From a checkpoint of a small mixture-of-experts model trained on Wikipedia.
Size: width 256, 51.8M parameters.
Experts: 128 experts in each of 11 layers, 64 tanh GELU neurons an expert, 8 picks a token, a softmax router.
Training: a variant of SOAP for the experts, 326M tokens, 4969 steps.
Below are experts of layer 3 (counted from 0) of a mixture-of-experts language model. Rows are named router (the router's row for the expert), up (a neuron's input weights, with its number), down (a neuron's output weights, with its number) and show model dimensions 0-255. Each number is 500 + 40 x the weight over its row's rms, rounded and kept within 0 to 999. Numbers have three digits each.
Before each expert's rows: "raises" lists some tokens whose logits its average output raises strongly, later layers aside; "comes before" lists some tokens at least twice as common just after its tokens as in all text. This comes from a sample of Wikipedia text that the model never trained on. Tokens count by the router's weight.

# expert 67
raises: " same", " latter", " first"
comes before: " the", " first", " a", " be", " United", " same"
router:495527500561470495508484499484522439497531485483437519488551474463526474490532475529470529495573499530565486518509494425502499579515494474530595583481476468563582489439456572477485629548499443490423534476394499517396492506569522464473545540415419420474566460510534508491436456542455501533528532554547495496427547483482518471537514580478522513465495550436458472458474441459515473544435569519509399540508536507486542522502582496512447482491503569538509510472514512517522525478492561452515459492482483506520488471524532513442500460472542477511532433474496472505489470478487566460489577531526540499528476487520539562482481429523405547483396467477519496524526488514478511476453491478500476505512463483477499483459476494508466485411492535420473520553509528427516560514491479
up0:536534486485459468512479491527507570535524472502553468542536499501512435457440537452527539534512494480478549469489521563508469500550512454449475477489494552492498435540490438519490492496474499515603467561542533504453544531520429499545545455572460526479491490468459478481480570398511480427517562461452507561473457467494496536515430445490504503507527434493462496501470509506490528446476598486501536452522514445551462500511451503555581510494465474491550460549457521436449496533547464523568455497519464498467543456505543497482522575495518517511486616473410527552522535511482449503422433488441496499539521544425483540511515514585497461531553518526543480466464383501513474531498486577510546445485577602465556503526504462545466433492577469489504427521477485479467460523458440
down0:544469526514492518450456489536449546469548539542526486516461460558447512494436523411494550484477500502448458457459548562441507479517451451498480476507505569498474552603490474492501478548465452487590473491559536494513451524483492536564561474551508523539457496461424501540516563456532476402502527476485527519500483453457487523510476455557558491571519450593484505538476541513533557527458528524549507512473489521616490441496493497490503497513494460545454456583436494480467518488546515548505524534532450450469435514489493445446574466506456528536490561469493481479506508538526523495436461540391434515559544564500514514488524531488511478483541485488519534543528429485493453495499525592515498512469501538503511522566504499435414500526533468490504380508484480515466381555517428

# expert 121
raises: "\n\n", " However", "At", "|", "There", " During"
comes before: "|", "-", " -", "=", "The", "In"
router:497615443496518521512455420514558514467534458465576541485466475524544529473517516443524496487503486481481498514514460572502451597503559522516477494501524574463439479451499484578477476545516484517531540574566483445464527477540530488451570515555480556412474467501478426472563464476479448490505482463505465502477426438466557481485456463587533513422540544554492582581502499517487491509456482564478453460449585522497543456483460522500498506549504494578446478538522518537519495520461552527558465561453436467473479524509499560471550596479524505487520539511482489570438562521528435492425565511492489447497479430507435495552490521498606450512520501462482457491467483475513469488456436464528491492540497529528509512486575439510495529514427455471524477489440528474479506473497468
up0:494513491509526490484500572518482510471418548445434542494487534557487473420546492471493490525476408547491485508505494561438509558490486470608450506521529521548504509522529557525496508493476555512486463497445442497515446478489609480490477554498463541507522538537400490454523476558591450467502498590442470473567483481514488561528566536541525499503488467456521544538530460504471568489506444514496518486451413536537511483599462454462505463460533491546505534549517441541490419485427527455589420537439504452465503464428481519505473481515544543489532503513429546470466484478420512525526532448542472507483573518539569467425455564488527536512479504517467463446480446545487494482554452455489503484513526404535476485467471504444481535493528494536496450473546530520545500515543579
down0:558609496508465496552548464490518522478530511402445520547487518520525469470471513491437491563560498505488518529544446473500485487386482547482461526503490484461477478500554498455512489438489495464542424603545557544443486501502550536529505483542502464520540538555552549522552450529477471523482495491490547472550476539580539408476467522539482401485522482499493491493469390492426498491570492504433463539531446482503599481460524478510433529474543552488518491504518529486553518426510459518525502487513417548506466468472540457544482502521490490456517461501495558447399437466583558474507446501526587517489479567412507456529482497501524497482517539557440567499518490506520508476463444415508450533489487466497488522572458559461508546488452525550536452542491520501490494502567498

# expert 48
raises: " the", "=", "-"
comes before: " the", " a", " his", " their", " her", " its"
router:539538450502471532525492472458538461498514513503418444474537481453541532551510495468491573519461548526555571450568514452538538609538537473516497536479465486572497553538447559472469470488504532503522492534500559500440492502515485445474502505389497455453500474479558522455532479417492524483520509477486443456532461469536550469491467485491544504505528536449491506433474447517514487616470549544447492456485518437577572462516477528453494483468489556547503505505481521428526524456524513457523525508475512540479522501561534525472481515478459456509544479514522439545578398499502493552422498495504495490519456523552535559504533466486420517484460424485497510454489412528491502439563526486490481589578521530488546499463502493434401482462376520493545521550533493489496578527450461
up0:534519533506483525460465515498528554517499489504419496465523498524442475498529474451508522568454497342546490498479449486512463515492458539527501482423513477491487501530580489469414445434505442536542480545483455517467556492454468488535521615496529536529551500510484542545465487512487447493544576517419494479503493522492478498527482514468511587492544494569495531514513579489489463505505422451483520507495496499488506507525458535531513573512464553520468516472458593592593498527522522482498523462417511416513457499474494481487498479544552465485459502466478434485520471473469461468449547426528518436542544491446576521541465439490576496476523481495524543474551441512536435603534529533512467411457492524492483436520525526566489473649465540474492468476523505515505473495504501
down0:516491472481491504522550560559452526520512457528503537511515504501509516523501483443541475505518488486476579472508507507496521496492535459527503488460443479551520439516536445457439566458477461471480475422493476483482520558488515444466554476559546509561460516525475467508481507558482523502517483441522459490469508512509504509455509497553459414387467578528524480536578555512420474482500470562537459457478494506504480415472534493494549496504436508547488492424509446523451502495483527500488439505454448479455478508516459518489617486552441493446545506543575440538433526539553465464432581451519571501432481468551572502518555591435511534554438486475464477504490488488506523502443488566568514595525505433568427542553575545555436492482489497506467496511523549463529592506501447

# expert 61
raises: "uke", "ón", " reasons", "ía", "ville", " Island"
comes before: ",", ".", " and", " of", " (", " in"
router:466481538547495488487635441421501492472528499501537535524468456457482569420485517538547473446547494390546415542495452478546493527515422527525535467579459458542449550442530421429446538538473524513491469531506446473495510481532534433432469535528508485486526509504493454513563502516523497467498503516555549479476535469473428544474482476452513460505500576488463485538513551498549544478509529554411511527446478503468489525472538437507586463552541518480466491497568515534511442490447490552510469487516510559550462513487543501522533534533515458538528456420550538561425467495477500454426503509535448510474506467542500542473563488483528571473503509533497500545503549540554542468419538554520509543487443489534538533533588507506452478447430459411453510452484483498527512539547509
up0:484509513482470538493415547497504499470451505513536452568461481491517504505487521459394517528490498497377540500521491440540570464452500474434466482439537432486527455513420522514569554477494541572437432524500533529545480514540457537542518545507480432539588512508526530512520481538545525426506475572477485510485478515503488485467430552474473557509428428454448486450516480476477537485518461529505480515568558537540550503623479503470471502435455544441493514489422483421449448506558521489431564507499473451500559569484433553425502467491523482522455472495505535526455539474530486462533550571559497477526520571459557420466533493550528482532462474505556466519520432498509441518534449509489520477506485453473556497539463532449456482502473534537567508532455550500464471492493504
down0:459462521518439558563489493471441522505500512516471501469476548530520468479523512490550499497461529518416512537445596468505448429566539439497493581495532502450508460468493536536473517584459474518552532499577514443468434527517477563456551520436532560477551588527542527601622504541497584397487485449523493504505470480513494503541537473474489459510529451491472494512503545503539481460499390544543541532530525518552577494553487486517523476479507516442477461540484464438429469495488538540436541552405411458444489487504477542442529520478477492445458476507543500548480422537503481465503520427596492518565522483459548508496526439557417536470484546494506462523493474500442498465489467493503529532504513462518493441515495461468496458530461536529492478532500572507533523547515483

# expert 90
raises: " its", " the", " them", " these", " this", " each"
comes before: " the", " a", " his", " this", " their", " an"
router:575498451508444543544489588472541491543461531530537465470584503472451453525445438509446482517402481507561557464519508456525444566497562478473493538416468544486561460550441515558471534524507499488510482495473440496479480530556535446482568496483378491471562489516437440450491515503474501492552493547460396463497478474526605478557487493551511502457527419462493526588446469487534451546497430583545506490488561461544550518564579474470551489502502524533483498531466489430530503538471484449533534411503463559491587467538460563412509438480541513551529467545483460513509494568551458532487520476527473545517483512521492518453498482514478536522500514516449494473491448481537474430518544497518496511538556494506527476481476431474469490516504479452524526543513480468531545493500455
up0:487470537455487497476534562413545505510496460485437508568469521489414523516500466488502447491406494514419519520512574500460497464518540575545501544579555547453512481493480514496542516438477471561561495432466514525495514482444494506599485456528525455495485456584554560530494461464528527529494466482442486507516434485542496494499457463538422487536503505563508538450572484449533506523482447537475458516488474550464473461560475487472453500459469548482559536460525509569436434491529514458498485557430530550524570473469445495485510515477510530474536521503475469495572492425513548522521414460501472522451486545526575506509468539430564452499497468412499491374521527486535495509548516471484561493465518475425464568521470477587500475594470565537504554520552488503532465491475505
down0:533471543424485463498501502507490461458492527445532490511476527490510442464473573522508434480483459483444470490444512497450477487462510490547528541539471543493542501533443574483492530443462468538482552513554495436544553471461492440422458477535547493556483475567570489526489520455411515544515573434468514498512547524487494498449533428450621459428543445438512494484478524481532468528522536536393550474479514511481452451496489460547466485515515426545435525561533466557495561561478492506580500565501520597490470471536485520497486502591500571508521497450454489476556449474504539427458516489484555496503553555477480443527526483543468516554489485498506537516578583483509491566480445502505512471518492502464500446509462575464463443460497468438602500478477544471467555483504548

# expert 119
raises: ",", " of", ";"
comes before: " of", ",", ".", " in", "s", " and"
router:478444528541521492523506565502488450591525501472523462489476471552532491440563505563435528483443519483522455519509524488513464493451530465527499482505501428505563533466502532396487486526568539442499421478516584522449521469532486542447503536521476426462461556588591494475470494423486466525460477456538548418505498457443511518570468463483490450462507502483497479563517462444565479569493454474536534568474530470456455518555473490539496518489416500411415469537581497542488544525468483471435482513477514481494450570521552496518511457484496487509468542570486537503559486549478547461511541473499484535477450519543527515530578513643548491518477464545469481468573559533490494492572474517446505518459504522517520521450451533529463451528554574564507460503518473495476522520512456
up0:589482423534495482560474536533489480533538539443520512466513454479443480457463582458494448479504514465476480527504523500521474536489493503525433505507492533463510565454512589507553502539482532564516491480502583509473526551501434497491558479507477550526516498499556497486465551523416458487452520516517430460548487477488564509555607492466482536543431462456465536511476520441510542577473427562497580490469545469486471483518506457508455508444513549494433523465508526479569575503410533549567461492465442446484455525462447505463474516492514533536565536497420525492468539525477501508476456515562466561527521540546451494499554452452571523509444537536419473500466503429568545541501543469524489461481452550505435516464507544476518425539460491403491524430471533486469486434569475
down0:455470533521493509440486567528516546529517483488480496511483470490512519503489462519520493520526478530511461542507471511525459494513566552484483490510427464550604451501582509437597532557489503507544469456492555550472494487469467459534561515503467465460416515553493431481470536458415560485533525489504459524503451477526467527540429458462401493454480486544521573506408447496530541521472464430533538452482494534430549530543534565484478492485517564514505470504510499420476524519463452413576512453479506487479468515541529585521550506495424479486500474491482524471508478505522520487570522427560475554462498492514554442506562470503486520509547603555578485492456482425465474519524518501509491510501476480540427614459587536477470486470592469455436474499510541487493521540570547

# expert 65
raises: "s", "y", "land"
comes before: "s", " of", "'", "\"", "y", "ing"
router:484565539482494488499528518518556442498552513473511484451450504540387470478517530486443466490500507444502464431501490446473509491514478528441515549519468471571491462531500571373508540483576584483500470524512574510522556530546504511486384445520469529522454466462411492448470469529477451485507489488568513446582528479486469506513471451487489439523459508430468478464449539513491527460477476438562481587504523456479515478408445586499529451506410491484465487453554506471574487529541495486538485492481526480506448496494550556549434535488535517522501472470527545561473467517510464508571533552539461530519489507502553454524597497607553523451473540538524478432483469510493498540515505443462506478525517504509537448539415495571492489538524469539474469484508481529477503531519400
up0:536500512567482538501448516556529469483508513447482554515505445520507533519517543464415535557513487556498506527556521483588507513418500481488594522462461504518539492440473539520487557486461513464397492551563485474442440519501580503592491562524474449497434522502556518394473558542575487447482501563557496544501544511460447523462505524523502428475502515466471428504477526400497474518514514509564461495570533514479481475505481436505497483543491532414565463538511512451545501444454495421466490487533519475515433493488453437457489377506545510525518508565510515540531531522509504462534533506486411444573452497537537484486503520530535561499544481512546537515387507536486516453475515540449497510461448513536487492462496477444538477514554542463530490457542499470481455442565494
down0:566510501439497494517473496468504421475437519570515509532420484526493503495573501524439472512391497456443513523396529493499508462556481504492511503558480521561495464471579448523565490418468516481522471610536492480491544492511445541563471533442480500465564569455543470498492486465491517522469423475573481445491541479422503420529474482504538457567454490483496497557550463499580534471515530499495493537536482497539458497447471529490548503528505497450433506506526448467517432485571499452519502510483494560522454518458511495506424475521492437516475561518508481528527467493463493520528498494520448448466512504596460513569491541521474428435536474520495454525456507533500492564559576573599551508532414505515509429483442469545511509506488575522450463511505540581504482567529505

# expert 82
raises: "ated", " Candidate", "less", "hood", "able", "d"
comes before: " of", "s", "ing", "ed", " in", "d"
router:493509493506466482497466539490553551546474454478458527503503487498500487554506506513541532449475540482525499497462542484431512476496453502569531436506427501473597441518566552457432503481495473426470432490514469546514541542474535492495533479471506476489447472502514437497517487415464451514557378476507553505491462474473517471529454533480532543550541459549506518430476560437540508508451411523506502560533486529538531501467501489502492554537445506455500432487508447510490459556509565547452579487386489475452511492488562557545491520488464523552540517436442392528530522487525526495535491494527472485494538478468576552483484594546501493490460480525515487577533521450513456518538480504593476468511450464496448441542491448617445551518537454576540462518446462468541531545497444
up0:538385492458500476525515470495498496480519415553447493457511531458475475441452511491484531490477485549525464535470476438545517449446426426499461464467429511574500512553544491495474578456507425473530564467503474466542493498529466538484617548440478571555475480570566525514451496521501526572523423486441557566482487515558434511529488476555467496496531531541478539474521445495515557440433493504522459429495497512488486505492468591487518486492551519524487537507511470514441527638542475549560498511550531536545463543527451492513499570501533545529385510551504509509498486519496485539481481473499471569457492533505560509436437529518505516486476535469490493463537475453499466512540510561541499446560485517469479473510565543495543443541472542508450480445473508533408513434526532
down0:511480466534514445548422469451482537470460480505439470504479504415570422468488426516428520496525521566433506518483499537443550420464534480519548475529545507494540488500529484548468445473503555458533475497482452437532539549521522494541546491500433511539529522572517486511490530481440562509486477546583458470464552545531592567468468601514515488478523531558433489491598506441490414512531526527574483512472506541473529489524517521542507536525450469532526508516490534471522530509447559445463414503435519543426516448497501545507478532503552515493492471499527541455563476473457484473494598491484504492483530499531529448366501532537508503540505487455447514468552514509524522483485429510482509570418453538459474524478473523479491528524496406503492595482428462536539494495459549

# expert 43
raises: "\n", "\n\n", "s", "l", "/", ";"
comes before: "s", ",", " and", " of", "\n", " ("
router:469514497547532512508513533480497504508486514493498457449502494489489550464610517488530503507531482504520543512439477473375451419507412492466552490528521512518555422547544453551575487491586426520437505474522453519531469496543519510464479430609547463551448460512514499454524456492509466589472575473513546436505451520494475465519475516475481497491521521579539495467493546540539497580448467514520489572520480441443478534575366497488472524532504447514462453486588543591472491451522530500423519536500523528442419511506486419529472508458445490551510498495459533469470493448470527501579471486529493489486494491512530463459473559531518518495524491525515463559510537512509463519436512429465519477527502538520561442456497504563451479488543490563518476513572453548505539520470556
up0:545474412537462471472462448433525439519519445487492478501460462542608533458498497508531503474487527492439591479483446533454461510509535421498451551476492567527492493433473586551470527468500496490453564500481564502433540509484516549502539381505431483561477478492501543450486457461442538515530500504579388436549534585516553548546492488532497511559551462534497471483513452477498470515516529517514512517523523554418461473513488511507463535510512527563557539519488559492492558439472582555553526487464396465485469560460461520465512546472492465474559475531513535538451521506509496490487572483540500522452472522499440497518444513509519551488475516455575528491546440517519541455498494504479511474499463471463563494459538452512507478454526459575584497451430487525493438505561544
down0:537517474533485551522484513425566467513507442445512517556477521503554497415469600502475465552499537518467536446494579531417462511534520525508468519530498447543533484487496473500496470517529581493502500573519495538434537472485545559570553457490436505516473531459495519434523443509528480516512501469559432529537575525473502488495482478498562497400513487563476460469468521405508485562475503561518579532487456516546532572520455542502465558500487488519517471500478474460542534609507499408506553513483492474475436578434469473516524549442543526473529540531459515491455568473532504431460555463435487509424482491528469541467519485499437487547438494474485423514479475490551518461536511435469532422447440524526466507542484561535529453503494523494578498497472486584461435529551482

# expert 72
raises: "put", "come", " its", "let", "ert", " them"
comes before: " the", " a", "c", " his", "ert", " addition"
router:512500463415464467512490489503476486502494516556510443454552483526533481450552483529495434574461507527534510469586442456493511534535543498568503648421448543487499503609510485477467535496545439524444471459453415534565443508468584512513560452400515543502457444441502530530445513556468489477493547523439475492490510437501593484466390512480500481451515509488409490544507472558469440559549445493528504495526543499595537461493596472463527453521479490538471494501506543457531503540504441458515487515509516549452484475500575500455466468502548462515517478480574466553551473486503519538480485544467470462500475534511533524533516506482542481514481505455523536523494459480476511573505515447573490509442512458530549508465577466526502449506558484510505512500525495442533462524552444
up0:487595546443562492511480483483524484477464491524544551523568483512515484507463491499500494501526456540390497461494493455473452568472514447510498510405507521527564485513529499447494492495389437506483454481538455401484550418475543462453480537422444520540504513470529473539541523521505560476464521528430509520546464474448489509517416538572480483468548465486508488455480513588525518544514544540476461437516454477492520489502501496514520556491576551547529558409490468456468414488580467477443540516430450523490534450508524477502540522528533522520525551477600548505529550536453512433524467478481508484509553511503501486464405487476581434488505530490465513496553431535525438465476491487515556469489516533498539461453488573505543491512460502452492558510499581476555594556509477
down0:529548455520481476456513608519468510542495525426489492542512488484412568475509556487450540542549516512569446498512475494516489520560481468476471508554440545594562537489480494447491495492396484473489479534473455520449449510517567497499497563531560520452540523456477515531495476387441445525513470547507489463567524456578479551559452521520530433525510497459492523431539460460493514463531513541477488484488499431577478476489484475511576471472552503560570537456486456558454439527454556522523476529505600529540521536543522523495436526518542497522426561463435499478487569453590495488487506517481548491460475517482412500502451506552438531560494551472548458524513501510425464515501493549518460552478481468478472445525465448535535496490565538547490500575462455499468490509435493

# expert 33
raises: " of", " (", " from", ".", " center"
comes before: " to", " of", ".", ",", " in", "s"
router:450482544446497546524516482382481497530549525463564550464501484476476434555523453554530498526475512483530432486490468511463500392496474468508496458565532408476531487593459560453579501473574520438500462489593488486500500456518472474548528479477562475492507457471522548501528532475492453465432509517565562432519474530474477496488486439488548508464474444490552524499484546455555462499532498523495489493469499449465470509464520527540434522515538409503423465518457549596518461538464458506495519490436499497474475552530546484562535456438514510456577529584485497477497528556548402443472607535448494531473528499490560548499546573558490539528446490488509540544556526484476494514483495500566529519515485455489564448442518476471473463504544504514538489567510450461484543504544548
up0:548480523485496532523471535490409534476492541497491539516517523522528479512525534441574459521517487495523544506507535540487496501567505492523594402455477511495522514539492532568408487535486536545379552477516491461492489512475525456499541599482462545518530545549522473519448500490495456469492525487445522528528454428504577466458461403466543618509446505510502492589468507514461492461527469517495494470494490477506556542532517485426483422503475528465553461490538607527484500546533517503542443489526477612537494492463466516496474483478486483455482473509505499476490529434456529494485513455486447530510446518556509489480452513488539487481489521528476441502550442553477498450460535554617459422437466477502495537486548500501474490561560491465531449560545509510585428570565412
down0:512495510414526451516515550517493560517410518533523576575450554489483453588502525516490477528499508499492538465497502546516484400577533481532416452559462448520580528472555522473532500529520497605478512484461487490512473466573514466484471558454493515538486521536476547464482443527512472498446567481469506500515537509569496500575427446437485509409465450477437469461429500417508514475485426462532504505525565506553556491465508444505515558534483536462482468537534536563491385571495512514551478505526481487482485543497494478537490500561428538550506535509465495460439485420519476474479468539491451497547563493453492554482538549491453515477504490412464463516542550483427523571469525541495519472509487523444509523509558493527497519496542497540434489393461524483466467558467513

# expert 6
raises: " of", " to", ";"
comes before: ":", " |", " of", " in", " (", "N"
router:518480466488484509497453430506493540525440498470549511484552464491509438575450449508539585508471487534466429529493553462526447488463535533487490494457475443477521473553489490648505462539412466432581465518537504476516476459461507461510554509583468444501544514547455409421513444521474490568421470492427487481532545499527459480547493506497531461487483507494533588519577563507531455408556528504513504527514552474553552509529493525542565516467525489563486504555506522541478463475519464463544565439446471515498533440489459549563461493536495481525540522610465527503548530499483500454430566549526446496453505469465436436535492474501468531486489539504477464484529510464479495529535519539457501493471517519509538479501510484532477474555480490610474500574516506509416571454512524
up0:448453494469522494451521511455574487532474511488589540604455465488430520508462472517492524546424473500457478517515558504468479500529487437473553447510507574564508434513506525513481491497456533485518465467548408517533473546443444522509460486438508514509504558471508487437459489499599546582516499439448584496572531523476496524512527504484514448461480467468449503511460496560515546445445520508428512502438513503538505523434455543469473577491572515532544507519473535454499545546522449544507482445469551500428541480478463489511516495473461531583473572482508548521454473499517552536530506495564447477477496527442497474577564466495467489455596513477424473456409434457515421537533536512467479513515467548456582524522484489593523535501553478491561554513517487509562533484510514
down0:433559504514567459531537456518496501468477487476548582401462480512521492500553568496511391505458483504469541534512462466587552471496506479534484487547527553524470479487501457490564562519529522512515502432490437439600481482493512476454543517568477430424533532584551522491506511507533463468508475511504568508503446548447438426460591550596497519466512557501548518475524484473504528477601515539499440447483483524514461567505536486515489470523520489539454506449500475463489464452552427535509463506450535545436551475523453505465476394513483442515497568452560483469578533465497544480524482481532498486517460558501494494469490511438526475468584447504484525434450450490509580487510498515507466524545475517558540476496455501495460548516426470470490518597487555506461487476522523

# expert 59
raises: "The", "In", "|", "There", "Ch", "At"
comes before: "|", "=", "-", "The", "In", "\n\n"
router:504541454563513497524477451505526491499561476491524472497408545523469477520537518454508534495462516474568524530489486504503561525494520492542512543484506531477437428544491558608465509549575541468509510530537539516436552558524519498482517569524526518554505510462469484503512483499466488456478435512431454495436503498441549518467550477558546553437541558485466528493515479521475445463445523525558507473495520470498482458377446502516460511552393475526449437508519559562486487552429512535558495539449463476458477526491525546475492505464528528484525572541472519516513517515486490533403476538501471499470513468563498479526467484526638438526547499458486449484505537426511539520513480445546525473486539547522564474478575504516500473646413452464533491479460497532441454440489463
up8:462538453475504583493556606523517499519474583447492487444509503480550582446511421522494508459519474579486503525438501496579554526491471512514513492540476475573519491439541470507529508420489480515506567475504487525486466491456527520456496464458524502504489507463524504478570427491530603543466550534509469512516503529466481488579443495441550408521398588482512508502555621545511513482453532521505506486507537465515462547500544512479493509456520537493467442466549548487522477480502479563513509472568522498468476530497440453472348542453470470545485491523482495488427506471541486484459543475455487477487471538572477534536450506542505489544422549531463520428485491544450448489542455442491541529457452514509510447509439547479517516427455506471461417545542506467539486490502524
down8:522508454472549500522519407589497521465502468582490528522467475514513520525509483535560482477463544561526632548527505492439444493534528532496484488485538526440476472574452536560426454575514496476467529508514484529514580529463455471513598514454456484487428451527475492492445506573545445484479474452522483520485527490515521534518518443540534504460548503537533504455499427526433468509510515580444450464520418497412496440495467496513553478568540471469494497562490454468470538542460476459391474540468469463505501494465538523440518515542512571500500483516512500555573442520470555460491487545491553492491478468472529560471528453520528517495501418454508437494506546443521608511465548502547539430509490523482401497503583448507520464570485443521545492501511461483474507491549502

# expert 99
raises: " of", " record", "hip"
comes before: ".", ",", " of", " in", " and", " to"
router:442484503517491459478556581493607506531481533464532510489495486504521516513517473545474496617428544437535440578501425531488524498499459455490539530531473504563523437494484476509508469505548556462479547519559476474523525463461491496468552455526525502488470476585554450461533556514442479520463617473538452478548535573450397554498504423536470447447497541525510469541539493494541480465540492471449548484497535450461524533512447450536533448482559475514497429407536555510511502547462428484482448476480545506463494466473510501529566472521434487530514572559533507454517495508432477510503545547553400495559437468546500493571499483532487527441482512497482473469516558525557521518542457532550483470446490511543564480495490508530435514547534562471493469464541465535439507429525493
up0:551545509527478466484497578481439482465500490535551496481463492564535573572453476536503501475558508491415397507587489431498538546443511478489463521571539528443455495588459526538507511497511515540510456485516536445437495433459472416487466531450498478483494489482448476543489544586484467469462462566499490491463521523567481474485446530542520492522469497512519577579430508501500421477478503547517467582395487548449523484501509441486517516537546493494530556577509488554486494506457437553501467537567466606490551470485457562526464527457449561530514519496561517455499470525396539529537518462507489510474498524447483460566451502455562495457469493490499488524562536520517447481517514488561542465445535458543549473553504457524479474501497522454439518491447521503510480418438484
down0:506473551516539442533502516459444401555423502490493521470452551498465465511464463500562458499524551519532478485520578514548446467566538485483541496445518502541495473559508446527499493489545553494531482527472477414515475413568444416470516480528506485566556567496484488463483518576470396513554500571505498500441534520502499599471477536507465489455499472451513499573491519502517519440432482474539480469501465506462537481553412523541515456415557545432470485487515529477531525525529543473485414524470391549452488483548523487566545471574454423429549520502546628533541494481476490553461528462531465417543520523511511512513495552557435503497513501527454496542429459494479501492514516453543528497490498471506471524448506517478490464542515506487497505513519542558543463480474566

# expert 112
raises: "]", "\"", " |", "\n\n", " ;", "|"
comes before: "-", "\n", " |", "|", ",", "\n\n"
router:430463493470539535450484469503503510511475463518519529467429525458395610464516482416521528476557477531490530513493489560547390486504529504520482552508477509505508440460493469568488537457510495471418526525502491510551525471525531417458583480542505455500539468538566476478506468580509486466612480458558510438447503503433490545462447469506503491492490530591573590566535543509480494604485538527525508521530467498468496480537490589451552507481411438470506504529523517567513530477465538498361489499498508522459443519484520505466520456534512477546553530499495533521449410481510539458481546503531616485468499483494507553515513488504511555523473491516538443478461539459453508498502504442539529515482612497497513530454494543493469496444486471485515490494509457517492545476452477
up0:478512458562496521471508553408458458507449522504527510462537536551490486487503530628502434571507494515490541558492518504521480457483521528579491504493425538534519592544485528485428534564492563513488524499500522533495484455449472507520466591454506496462508511566438421457399474509537555487523547503477501510489510517451508507481471517510510507541498429489531443446509432473448453453437509440496543564499524484541443471465475462487535494470488510446415608488539450477478526514470421499495619491501529512567434506503493531466484486513521454471480510616507466509542587456492464517482569516511501503534473520518441500487455497428578552497476531471464540532519457496502450499573517529460495529512518446453572487538473483427522513499441508568498454464499496491580477453488548
down0:539427513526508435481460575574549480541490478485531510466435496491516453488541578488495525357575378434429499432506534488498530560530535472506449491534522522490456491497469473562488458497536480479526561541464448516403475548510558455425560474491444450493570477428493479476536571409537461497475553438551445542478417519499535535512576503548493479479421469538527513489511507485561555560514461536460539457472483525496519522495531572551541474574568501445543469463518445549444535506469506500466487520516452520519473467550502483458499535487498543513488463525501522570516479522494574568525505469522521516554484489518517541507482457476467487485465565535465430500479491491515514466447451517481513490525470485496522540510506484435476531465486518565582473435550443496471534495470485

# expert 76
raises: "omy", "uan", "tic", " reasons", " classification", "ome"
comes before: " of", ",", " and", " in", " =", "="
router:457500504454491512486586560518484480455449512448481469530507491482493487430545423498455568477537495473534467531482510478484540538518451485573547452504483520529511565536524365541574493496605449466515476489547467451461433475498492456460517520540491516486510545511545494499517507470516492487397473491549540544487419521537478595478512486517558461482532510455553532461525506486532570542494491477472506509488537474449476540448426458528518497510488433491492489469505547597503479489513583495529527466470486527554468481516515445615446459507499469510521512493542477445501547505542475451437573485515588506537527460539492499603490530434496516522561500569459494460528505542517494496436512515599474538579463521497507521487546456478440464435486506575466477486539415553463505431491523
up0:522584478450456521466510466501500505470473449517521441445534499470460469549491521552524498506552464484474490459509505477455625459459586473505528530486468527432509495498490490548538523531481566489487489478474554546491562419528518448430452536450491483581440410512473534455453509431559523482488503481552538465536519522553533481428447606557521459541525399492455528589444539445553547538476466540507513467446578513524551547532557449511568556476470493490482530567450473524508478527514438480508545547456512488544524519492443502575440498518462485508468450488496568532512532473509488566514472491499493489462505556435435553524521491492502473485560509477425473442531437443523452556518512493531532471503522483517540429543465486549537506525560576507501505470472478428508525505518543
down0:586549521423480573537576473455574553539476480439571506601496470518461471437522495553507517521480475503464570504574478432475607544508494570521608506468504527502451505544469506535467410496489538454528493492466450433443476432552577486504479489539519562544492473454530536503464490555464462527539425485445524466499505492460488482436441479501462555490475445491446503538454504504496538496519497494524503460490535454563459447544511498436511493532437576453508484580535568471528525449585507495474491523498442500479511403498478461474484486521465482473477385499458473505511495485526542461494547532469542445499500496572449508515483479532521519441513488538503543492503436477482531596469557465520485447455501526500441498481469537551518547487554499522495528478538507503553481495523422